Weights of a small mixture-of-experts language model, trained from scratch on English Wikipedia.
Size: 11 layers, width 384, vocabulary 32768, 62.1M parameters.
Experts: 16 experts in each of 11 layers, 128 GeGLU neurons an expert.
Training: a variant of Muon for the experts, 326M tokens, 4335 steps.
Below are experts of layer 4 (counted from 0) of a mixture-of-experts language model. Rows are named router (the router's row for the expert), gate (a neuron's input weights, with its number), up (a neuron's input weights, with its number) and show model dimensions 256-383. Each number is 200 + 20 x the weight over its row's rms, rounded and kept within 0 to 999.
After each expert's rows: "mostly gets" lists some tokens that are sent to it at least half of the time; "gets" lists some tokens that make up at least twice as much of what it gets as of all text. This comes from a sample of Wikipedia text that the model never trained on. Tokens count by the router's weight.

# expert 15
router,206,218,197,211,188,205,196,145,201,196,203,219,221,191,186,209,197,221,216,195,200,188,191,168,225,194,230,193,188,192,185,169,218,239,204,239,220,215,234,226,219,194,180,194,191,206,191,201,217,190,198,192,156,206,185,193,201,193,208,184,224,221,198,228,205,206,197,224,223,239,216,220,171,212,152,176,194,213,232,226,191,181,194,231,210,214,183,211,190,206,226,199,211,204,215,210,242,241,196,176,210,202,208,180,185,207,158,207,201,217,171,177,213,223,188,217,174,201,208,242,175,206,216,208,229,179,208,234
gate27,216,178,248,217,191,208,213,268,233,187,179,230,185,172,134,220,191,206,180,222,188,204,230,213,239,218,200,187,218,187,163,166,237,223,257,215,209,193,212,202,197,212,169,223,188,158,214,195,203,181,174,215,184,193,211,191,187,202,217,171,220,160,215,172,216,206,200,208,175,202,219,234,184,214,200,194,211,202,190,234,175,195,197,183,201,174,229,179,195,179,232,196,232,186,230,222,217,210,161,197,194,199,186,186,210,213,226,179,161,221,188,170,189,172,176,211,200,190,172,187,183,176,210,198,181,189,182,229
up27,181,211,156,193,196,183,155,183,195,186,242,204,202,215,212,184,227,189,227,208,228,174,155,193,218,195,188,197,197,201,200,214,167,178,238,182,212,210,188,179,238,180,226,186,207,238,185,219,258,225,191,199,214,198,200,177,190,181,198,207,221,206,252,228,203,159,190,204,206,218,192,201,179,204,217,200,214,214,221,213,196,172,199,204,177,171,190,204,203,246,174,207,208,229,163,212,223,190,232,184,226,184,229,190,188,188,183,194,209,201,187,188,223,195,199,209,225,189,191,203,197,212,215,205,199,187,173,203
mostly gets: "1", " eventually", " re", " soon", "2", " officially"
gets: "1", "2", "0", "9", "3", "8"

# expert 12
router,189,149,221,149,208,175,198,185,226,247,185,206,180,186,176,203,217,144,209,222,202,192,185,181,231,200,165,224,234,215,200,200,192,218,240,177,199,209,198,190,194,212,201,164,210,196,187,168,187,219,206,213,233,196,152,190,185,225,211,194,231,207,196,176,185,211,200,216,181,230,185,184,221,183,180,229,202,213,187,201,190,213,193,218,181,181,179,202,211,199,200,248,180,190,180,229,186,212,184,209,196,226,215,224,179,214,172,206,237,218,191,194,215,209,170,195,204,200,179,235,196,200,226,228,191,204,231,198
gate5,198,189,188,216,206,211,187,190,202,197,185,177,199,206,150,181,196,189,193,160,266,211,211,176,215,228,181,188,218,185,206,204,191,213,201,208,192,208,168,180,191,193,205,217,215,198,183,210,218,221,197,227,210,167,215,213,209,221,180,182,209,176,191,178,191,201,156,203,209,175,217,209,196,196,185,206,169,204,193,197,171,158,198,210,191,174,168,190,223,208,191,184,210,230,235,205,198,171,195,205,186,226,193,220,192,177,196,206,210,221,203,182,186,219,202,198,169,225,240,234,181,210,181,183,205,155,206,188
up5,170,197,179,184,186,200,207,203,223,200,187,203,190,199,236,234,216,201,203,246,180,194,207,211,214,165,219,209,182,200,214,181,206,179,189,202,203,169,200,198,196,222,179,206,196,210,229,220,162,178,198,189,183,255,189,176,177,182,210,179,176,208,218,212,220,213,242,178,190,241,205,218,189,211,218,182,244,226,187,192,237,222,217,253,209,237,236,196,192,188,223,230,195,180,201,202,218,214,191,201,212,171,227,194,231,178,199,178,191,188,193,226,207,171,231,179,201,191,167,185,217,230,210,197,192,217,204,223
mostly gets: "″", " +", "inia", " −", " sq", "½"
gets: " ", "0", "1", "2", "3", "5"

# expert 11
router,198,196,232,185,255,206,222,185,196,196,209,245,199,172,214,209,203,212,187,163,235,178,216,206,218,182,176,203,203,169,226,220,220,210,206,208,198,204,200,172,205,212,178,179,201,182,201,237,205,169,206,185,190,172,219,164,204,198,229,209,213,187,216,202,233,204,184,209,224,175,211,200,208,226,169,226,166,222,245,181,179,183,191,185,232,228,215,162,194,224,207,220,210,204,182,195,140,200,233,193,203,206,191,203,198,190,178,204,196,172,223,175,244,188,169,202,197,191,235,226,183,223,191,191,196,204,223,210
gate5,174,190,219,191,203,214,215,202,202,211,213,184,197,176,205,210,187,198,234,187,216,235,206,207,210,193,192,246,165,185,209,193,220,205,203,228,199,176,208,213,214,168,212,214,208,193,192,179,252,182,179,208,201,224,199,207,219,196,222,184,181,205,175,167,170,207,207,216,188,202,176,189,229,224,192,209,187,238,183,209,191,191,216,217,227,187,183,194,198,204,207,218,201,192,199,204,233,222,195,189,213,199,192,206,223,210,158,211,211,211,198,197,221,194,186,220,164,187,197,241,221,205,235,176,210,196,160,216
up5,231,206,217,226,169,169,207,205,214,193,187,211,204,171,213,188,195,183,151,200,165,191,189,199,194,210,153,158,177,186,221,220,219,192,178,204,185,218,196,225,178,175,202,249,206,231,200,196,229,183,227,189,174,212,194,211,183,199,205,207,214,189,227,227,212,250,202,193,175,198,205,182,197,165,198,204,210,171,224,201,213,219,193,220,191,199,219,216,188,170,188,188,215,173,190,205,192,197,190,213,180,200,173,182,167,216,211,213,171,169,202,210,214,175,217,197,203,202,220,194,173,210,236,188,178,212,183,182
mostly gets: "ensis", " Jr", " Johnson", " Gray", " Wilson", " Smith"
gets: "6", ")", "4", "8", "5", "7"

# expert 5
router,187,209,150,196,174,166,187,193,207,225,207,174,204,212,179,197,232,183,198,172,219,220,221,198,214,191,205,207,177,227,206,185,218,205,196,200,189,192,209,176,224,192,190,207,214,183,188,193,189,198,203,184,238,203,195,191,209,207,172,193,160,192,177,218,199,188,226,226,205,167,204,207,153,229,205,196,201,207,186,229,186,210,173,237,228,203,226,184,207,199,222,213,204,162,186,210,230,216,156,191,189,176,213,175,220,172,211,227,185,201,249,232,199,177,214,216,174,227,197,208,222,202,176,229,236,188,197,225
gate1,204,194,204,195,202,194,174,221,189,186,192,194,212,166,220,232,189,235,203,182,206,201,209,180,195,202,213,204,195,206,174,201,209,213,190,219,247,197,209,151,174,203,220,258,225,208,206,204,163,201,246,219,210,216,201,153,180,184,212,202,193,222,205,194,172,237,205,180,182,191,188,213,179,185,193,198,208,211,216,212,193,168,205,201,206,205,197,210,208,233,160,186,229,175,207,238,199,217,194,176,229,185,194,164,203,201,197,183,188,214,197,188,213,218,184,169,216,196,216,213,194,209,197,208,206,217,202,204
up1,190,180,225,205,199,195,168,196,194,175,239,201,194,170,223,219,189,240,237,170,206,203,184,167,196,169,238,157,168,203,228,174,163,199,191,192,202,202,231,178,185,173,213,200,183,214,192,202,184,186,202,204,212,227,215,198,195,169,240,208,195,212,193,230,183,197,159,176,216,202,214,211,211,178,176,188,200,216,176,185,191,189,185,192,207,188,169,213,181,204,206,197,213,190,176,234,222,206,165,200,210,191,216,197,234,175,214,158,202,199,172,207,211,223,194,185,208,216,172,224,141,211,206,208,176,190,213,209
mostly gets: "″", "′", "_{", "°", "inia", "/"
gets: "-", " ", "'", " (", "–", " \""

# expert 3
router,207,212,182,175,230,239,225,176,196,202,236,217,162,191,181,197,217,211,214,190,209,236,221,197,186,206,200,175,241,187,195,197,204,209,231,226,216,209,219,209,189,228,188,173,174,196,182,219,224,177,208,236,194,159,174,204,217,190,205,231,185,228,237,196,165,190,147,209,195,210,187,229,217,205,193,198,187,231,215,180,212,220,209,217,217,216,205,197,173,187,209,223,212,226,213,201,212,192,199,224,205,233,204,224,212,192,165,186,199,191,207,155,201,173,204,221,186,191,193,233,190,211,234,212,190,195,188,233
gate5,187,170,216,207,192,236,202,215,214,234,209,213,173,206,191,173,206,218,186,230,177,208,208,197,185,218,228,233,184,193,209,221,188,221,192,225,175,170,195,215,175,178,221,229,208,190,221,189,215,198,227,177,187,186,180,189,216,180,224,184,202,207,203,193,225,205,192,185,246,213,222,205,203,212,190,221,188,209,183,194,218,194,183,198,231,233,189,203,169,181,195,214,208,190,178,207,220,206,211,185,227,168,189,159,193,172,196,190,220,213,182,193,175,210,186,226,174,210,228,189,224,188,218,193,199,143,181,228
up5,220,216,193,177,222,190,178,210,224,204,206,217,175,211,215,167,220,179,207,179,164,210,198,195,224,209,190,193,182,180,186,202,176,221,198,191,208,142,213,219,159,189,165,188,201,173,154,197,213,159,222,182,170,238,204,167,216,205,214,234,194,193,192,200,212,151,225,203,193,208,218,230,185,186,196,184,167,234,201,199,215,200,202,206,195,215,192,217,171,205,210,208,161,200,209,221,209,230,202,188,221,198,200,178,177,188,193,199,239,205,200,220,196,188,204,197,192,224,137,205,205,220,185,191,202,210,198,205
mostly gets: " took", " without", " take", " many", " how", " with"
gets: " of", " for", " with", " and", " in", " his"

# expert 8
router,184,191,183,204,185,203,186,216,210,201,180,211,243,162,180,212,194,226,173,193,215,209,217,218,186,200,190,202,184,156,197,221,171,166,172,224,219,237,228,157,177,206,198,192,192,205,186,217,219,210,207,229,222,207,207,178,205,201,187,192,190,161,175,192,210,214,199,189,209,192,151,199,177,229,200,186,170,199,216,173,184,217,187,206,199,219,207,155,180,215,219,182,211,225,173,189,198,202,203,209,175,184,189,202,199,210,192,232,219,220,200,183,204,195,239,193,220,220,213,190,188,199,186,181,192,151,170,201
gate5,162,213,180,215,194,187,193,173,224,220,180,224,217,202,187,202,183,162,207,162,199,186,253,198,202,213,211,213,208,184,185,189,214,199,186,254,178,206,199,201,158,185,216,219,234,184,202,206,197,210,203,244,211,165,209,176,181,208,216,218,234,208,195,198,183,209,216,234,207,212,155,198,208,202,194,177,167,190,191,208,212,173,201,177,190,237,216,162,190,163,216,193,233,186,196,203,204,167,228,198,187,228,198,196,214,202,202,200,212,234,187,166,208,202,181,236,232,229,185,213,212,182,180,212,190,173,196,214
up5,197,209,174,195,210,195,185,192,196,196,174,189,188,186,190,199,147,210,197,185,193,193,226,187,202,210,180,200,212,183,201,189,196,216,207,242,192,234,150,201,152,179,196,215,205,208,201,173,187,220,202,225,166,203,180,199,197,196,212,229,221,210,245,210,177,199,195,219,227,177,160,226,186,208,189,214,176,184,181,206,202,215,154,208,182,180,181,203,190,229,213,191,229,182,183,219,205,205,199,172,170,207,219,208,196,192,196,193,193,201,161,192,146,174,177,232,208,228,216,183,208,218,229,209,207,194,181,187
mostly gets: " months", " Phylum", " Although", " minutes", " seven", " years"
gets: "0", "5", "4", "6", "7", "-"

# expert 14
router,210,218,188,182,201,191,188,206,195,216,195,159,199,216,200,230,196,178,204,215,232,206,171,160,258,238,208,208,204,177,212,220,181,227,191,220,149,190,198,186,199,172,168,209,205,179,210,219,217,222,169,195,192,186,191,188,188,190,191,214,206,199,199,188,227,202,202,188,211,239,196,191,170,248,224,211,222,189,174,197,175,177,204,207,185,148,215,193,206,174,216,220,204,175,213,201,199,212,204,215,165,198,194,181,228,200,198,189,208,175,224,193,205,175,203,186,169,191,194,230,195,232,181,195,211,163,195,206
gate5,207,214,218,203,223,199,222,180,208,230,187,197,207,208,206,225,207,191,188,207,221,187,232,214,227,237,201,217,195,200,206,197,185,194,190,247,195,218,195,208,189,160,167,199,266,223,229,203,213,207,188,200,185,222,211,211,187,160,237,182,199,234,224,215,212,204,208,204,183,187,193,200,186,211,166,190,187,182,214,178,188,181,188,199,215,188,190,213,195,198,156,188,202,183,195,203,175,180,179,167,206,220,183,194,153,204,204,179,192,157,186,180,206,227,203,211,187,208,252,195,194,167,198,192,189,193,219,209
up5,187,243,209,186,206,222,230,210,209,197,198,180,221,200,199,233,192,225,224,202,227,222,194,185,153,230,217,206,197,207,219,220,181,197,186,228,192,232,205,198,224,180,171,219,198,215,226,166,199,236,192,206,203,200,219,206,175,191,241,176,215,204,221,233,196,222,200,176,182,215,198,215,200,205,172,231,188,194,200,183,198,213,198,178,155,183,211,201,202,222,177,145,187,191,206,208,185,200,191,179,190,246,202,197,185,238,218,201,167,159,198,155,178,218,189,229,183,206,223,188,211,216,208,210,220,205,203,233
mostly gets: "=", " via", " by", " until", " including", "|"
gets: " |", "|", " in", " the", " to", "-"

# expert 13
router,177,192,162,210,179,209,216,199,197,186,203,193,191,224,201,213,203,145,216,217,213,192,216,179,232,226,199,197,178,185,204,202,196,185,202,264,208,197,191,192,173,213,201,205,193,165,199,192,196,189,179,193,163,225,183,217,178,226,200,217,184,203,185,209,151,164,220,188,212,217,178,202,222,189,219,189,186,187,207,228,176,212,204,174,164,174,197,181,205,212,219,201,180,200,215,164,198,214,182,180,202,228,194,196,248,191,204,217,172,164,204,212,205,215,198,237,158,224,208,196,235,188,194,191,193,184,211,177
gate1,208,160,181,200,206,218,191,205,214,224,185,214,230,204,207,196,192,185,197,198,242,199,209,185,189,231,189,211,208,230,209,173,213,204,204,213,231,182,194,216,179,165,158,230,172,185,199,213,239,206,187,193,167,226,200,197,218,192,163,249,206,214,165,174,220,215,190,206,163,193,195,209,206,190,199,258,169,214,202,219,236,192,183,191,196,197,174,201,217,226,219,229,185,194,210,210,175,217,213,207,214,234,182,174,237,213,190,189,200,173,200,230,185,183,231,217,184,207,237,230,217,205,158,203,173,199,198,181
up1,189,226,183,213,178,201,177,200,209,187,249,214,165,188,172,235,203,205,231,224,196,194,186,232,212,203,228,205,211,193,211,184,209,175,196,193,207,204,214,207,225,224,195,201,222,181,193,174,142,204,175,202,202,199,206,215,188,190,244,200,193,188,243,193,170,163,184,200,210,207,187,244,204,172,176,183,208,200,201,194,189,186,176,213,221,179,183,213,212,209,244,200,181,210,212,175,201,220,195,191,204,200,217,179,188,164,200,194,220,178,239,205,192,164,219,232,210,180,176,177,183,186,175,203,219,185,205,198
mostly gets: " ·", "See", " /", " Animalia", " =", " least"
gets: " ", " |", ",", ":", " of", " the"

# expert 2
router,209,178,248,201,216,235,226,177,240,196,181,192,192,181,235,211,195,224,229,206,198,144,178,174,192,200,191,154,218,238,186,193,196,156,194,174,190,172,236,194,185,217,222,198,193,188,170,198,207,192,251,214,197,166,191,207,210,171,231,186,179,228,199,202,193,175,130,189,211,207,245,208,198,164,196,222,216,194,216,212,214,183,246,212,231,216,205,197,175,155,209,175,211,183,186,217,179,176,208,203,202,171,189,212,184,201,179,192,195,217,194,159,196,188,191,192,201,193,195,212,193,209,170,196,198,206,226,211
gate5,181,191,219,214,175,191,196,220,212,230,195,184,219,223,193,207,192,196,212,216,194,189,216,159,207,183,186,179,180,226,143,184,204,204,204,202,183,270,227,219,186,203,176,147,205,184,259,223,230,178,187,207,223,197,177,214,210,219,164,199,180,211,210,190,205,188,227,194,208,234,217,221,190,183,192,215,209,214,214,212,219,202,217,175,214,168,226,211,174,169,198,217,214,195,214,195,186,181,168,183,185,195,216,215,178,211,189,201,203,210,229,171,190,186,220,178,184,202,185,197,186,193,212,169,195,176,224,189
up5,191,193,182,221,190,191,196,255,195,234,201,179,185,217,196,169,191,205,182,213,147,210,179,207,223,207,233,200,207,207,200,201,209,216,201,194,267,174,209,197,175,171,164,161,212,177,209,208,209,191,183,167,167,163,183,213,205,202,250,173,194,190,194,216,224,226,190,229,207,173,205,209,200,208,188,220,218,177,204,146,208,209,211,167,208,183,206,226,181,178,194,212,192,208,219,203,177,210,163,202,208,190,192,210,216,189,203,197,195,209,215,211,204,207,210,199,198,207,163,218,224,239,234,201,192,182,215,213
mostly gets: "\n", "\".", " (", " (\"", ".\"", "—"
gets: "\n", " (", " ", ".", "==", "|"

# expert 0
router,211,159,237,203,177,256,198,187,199,196,193,192,200,195,179,197,215,219,202,197,196,224,197,234,198,204,183,216,198,172,181,203,194,164,239,228,216,232,193,189,202,178,217,229,220,189,177,182,204,162,198,217,214,207,215,176,206,166,213,205,234,202,190,225,168,206,167,189,195,195,191,217,218,215,166,210,202,233,231,190,191,221,205,211,219,211,202,198,191,216,180,192,230,203,191,176,212,204,202,239,234,229,173,198,217,187,177,220,217,185,185,175,179,182,171,172,217,188,193,215,176,250,198,196,214,218,198,182
gate1,207,221,197,206,194,183,230,174,200,235,178,215,180,196,175,213,166,239,219,188,198,189,199,222,231,182,232,194,210,193,184,212,193,185,182,248,206,213,205,173,218,192,186,206,201,213,170,198,214,191,195,215,145,209,198,201,207,220,211,244,196,202,190,183,179,203,195,213,192,215,225,208,203,192,188,237,200,205,203,160,197,199,228,183,230,167,191,227,211,227,202,234,209,188,177,211,185,218,190,197,185,171,183,189,190,232,186,240,170,201,208,208,228,244,194,226,166,195,225,227,209,214,224,214,187,167,171,174
up1,167,192,200,212,195,200,217,177,206,190,214,192,214,213,194,216,203,178,176,195,177,208,171,171,194,187,215,212,202,212,213,207,209,174,187,179,193,226,182,170,199,175,206,263,182,199,218,182,195,211,186,207,212,207,183,211,186,174,179,165,240,174,200,229,202,202,201,188,217,219,172,208,201,180,177,217,206,224,197,192,198,243,186,194,191,216,239,180,201,179,201,196,194,203,220,196,201,188,201,229,193,206,208,198,209,214,175,198,242,198,215,184,221,175,221,207,217,214,198,185,198,209,172,210,227,239,233,205
mostly gets: " has", " have", " he", " had", " it", " they"
gets: ",", " was", " is", " and", " he", " were"

# expert 7
router,231,206,215,181,241,175,189,176,190,216,231,207,199,155,187,226,236,222,194,192,186,213,213,188,195,176,189,188,216,176,218,230,200,210,204,235,215,205,177,190,190,186,178,209,196,173,196,250,201,215,209,173,188,185,169,172,217,209,215,237,193,219,198,190,203,241,233,191,219,193,204,201,184,214,201,191,218,196,192,194,185,214,247,186,192,174,167,190,182,209,180,238,201,193,209,202,183,156,197,218,212,201,197,197,196,215,187,195,193,167,166,176,229,182,193,180,177,176,204,200,206,188,243,222,206,154,205,223
gate1,192,213,183,214,198,198,152,176,209,194,179,176,178,181,200,202,229,181,184,204,213,192,177,189,199,206,197,226,166,187,210,207,191,214,175,211,241,167,200,206,200,208,215,186,216,204,215,187,210,195,204,210,185,210,211,207,193,182,190,234,171,219,193,204,194,157,212,209,203,224,214,184,202,203,113,242,199,221,229,189,192,205,260,212,179,212,184,224,186,209,185,193,183,193,203,162,208,174,198,182,195,230,212,185,203,186,208,207,200,182,205,206,179,193,179,205,183,170,226,207,194,185,199,202,212,196,192,237
up1,175,235,188,205,199,197,222,236,214,201,208,193,188,205,195,168,196,186,215,204,183,187,224,176,224,176,220,175,167,190,206,225,186,204,196,205,137,171,205,199,203,227,181,225,179,211,197,194,220,204,170,250,240,194,194,220,208,215,191,190,225,182,224,193,207,214,196,226,186,185,193,244,218,169,247,151,191,200,182,197,206,205,175,222,199,207,209,211,229,158,191,225,183,218,185,219,210,199,197,204,201,187,191,201,224,216,171,213,182,208,211,186,218,188,215,182,181,223,182,182,196,199,195,185,177,206,205,232
mostly gets: ").", " where", " when", "\".", ".\"", " =="
gets: ".", " |", ",", ")", " that", ";"

# expert 10
router,247,226,194,197,223,175,221,187,188,234,203,185,217,144,211,188,208,193,180,194,201,233,218,209,212,205,239,228,207,198,194,188,163,206,208,197,178,209,198,178,210,238,159,189,228,212,187,167,192,177,229,206,205,153,210,192,214,189,171,210,189,189,211,208,219,187,189,226,178,223,183,204,221,205,146,219,185,199,206,182,182,179,210,207,188,201,213,212,236,170,244,240,217,210,194,204,193,166,165,182,209,181,201,221,224,225,210,230,197,213,245,198,214,234,234,184,183,191,177,210,202,195,194,176,193,214,203,226
gate5,259,201,168,210,203,201,215,199,210,207,178,206,186,173,205,212,187,193,199,212,185,187,181,195,192,201,205,203,206,193,213,175,177,241,244,222,194,190,228,235,182,196,202,190,194,200,202,216,171,182,212,186,238,196,185,215,210,194,187,211,166,199,194,202,210,205,144,204,170,190,212,172,202,195,156,193,208,219,192,222,195,213,171,244,215,178,190,219,216,206,211,210,247,223,234,174,192,209,186,190,180,198,174,192,196,189,198,185,203,205,218,228,184,204,191,174,195,221,196,166,165,194,204,177,214,221,168,214
up5,161,209,214,177,177,201,208,175,158,211,185,180,192,219,199,183,180,197,145,236,179,180,194,185,197,225,218,190,203,199,186,182,214,192,242,191,226,208,185,216,199,222,184,210,216,220,180,180,199,196,187,203,182,176,196,196,208,174,173,196,230,181,201,200,207,169,191,205,213,173,180,217,190,232,190,206,200,201,194,238,208,205,179,195,181,223,195,198,202,209,221,183,224,214,187,178,164,199,180,217,210,199,169,200,247,213,229,155,196,180,209,210,205,195,186,200,205,227,221,209,192,199,204,194,173,206,187,202
mostly gets: " The", " His", " new", " This", " local", "The"
gets: " the", " The", "s", "The", " his", "'"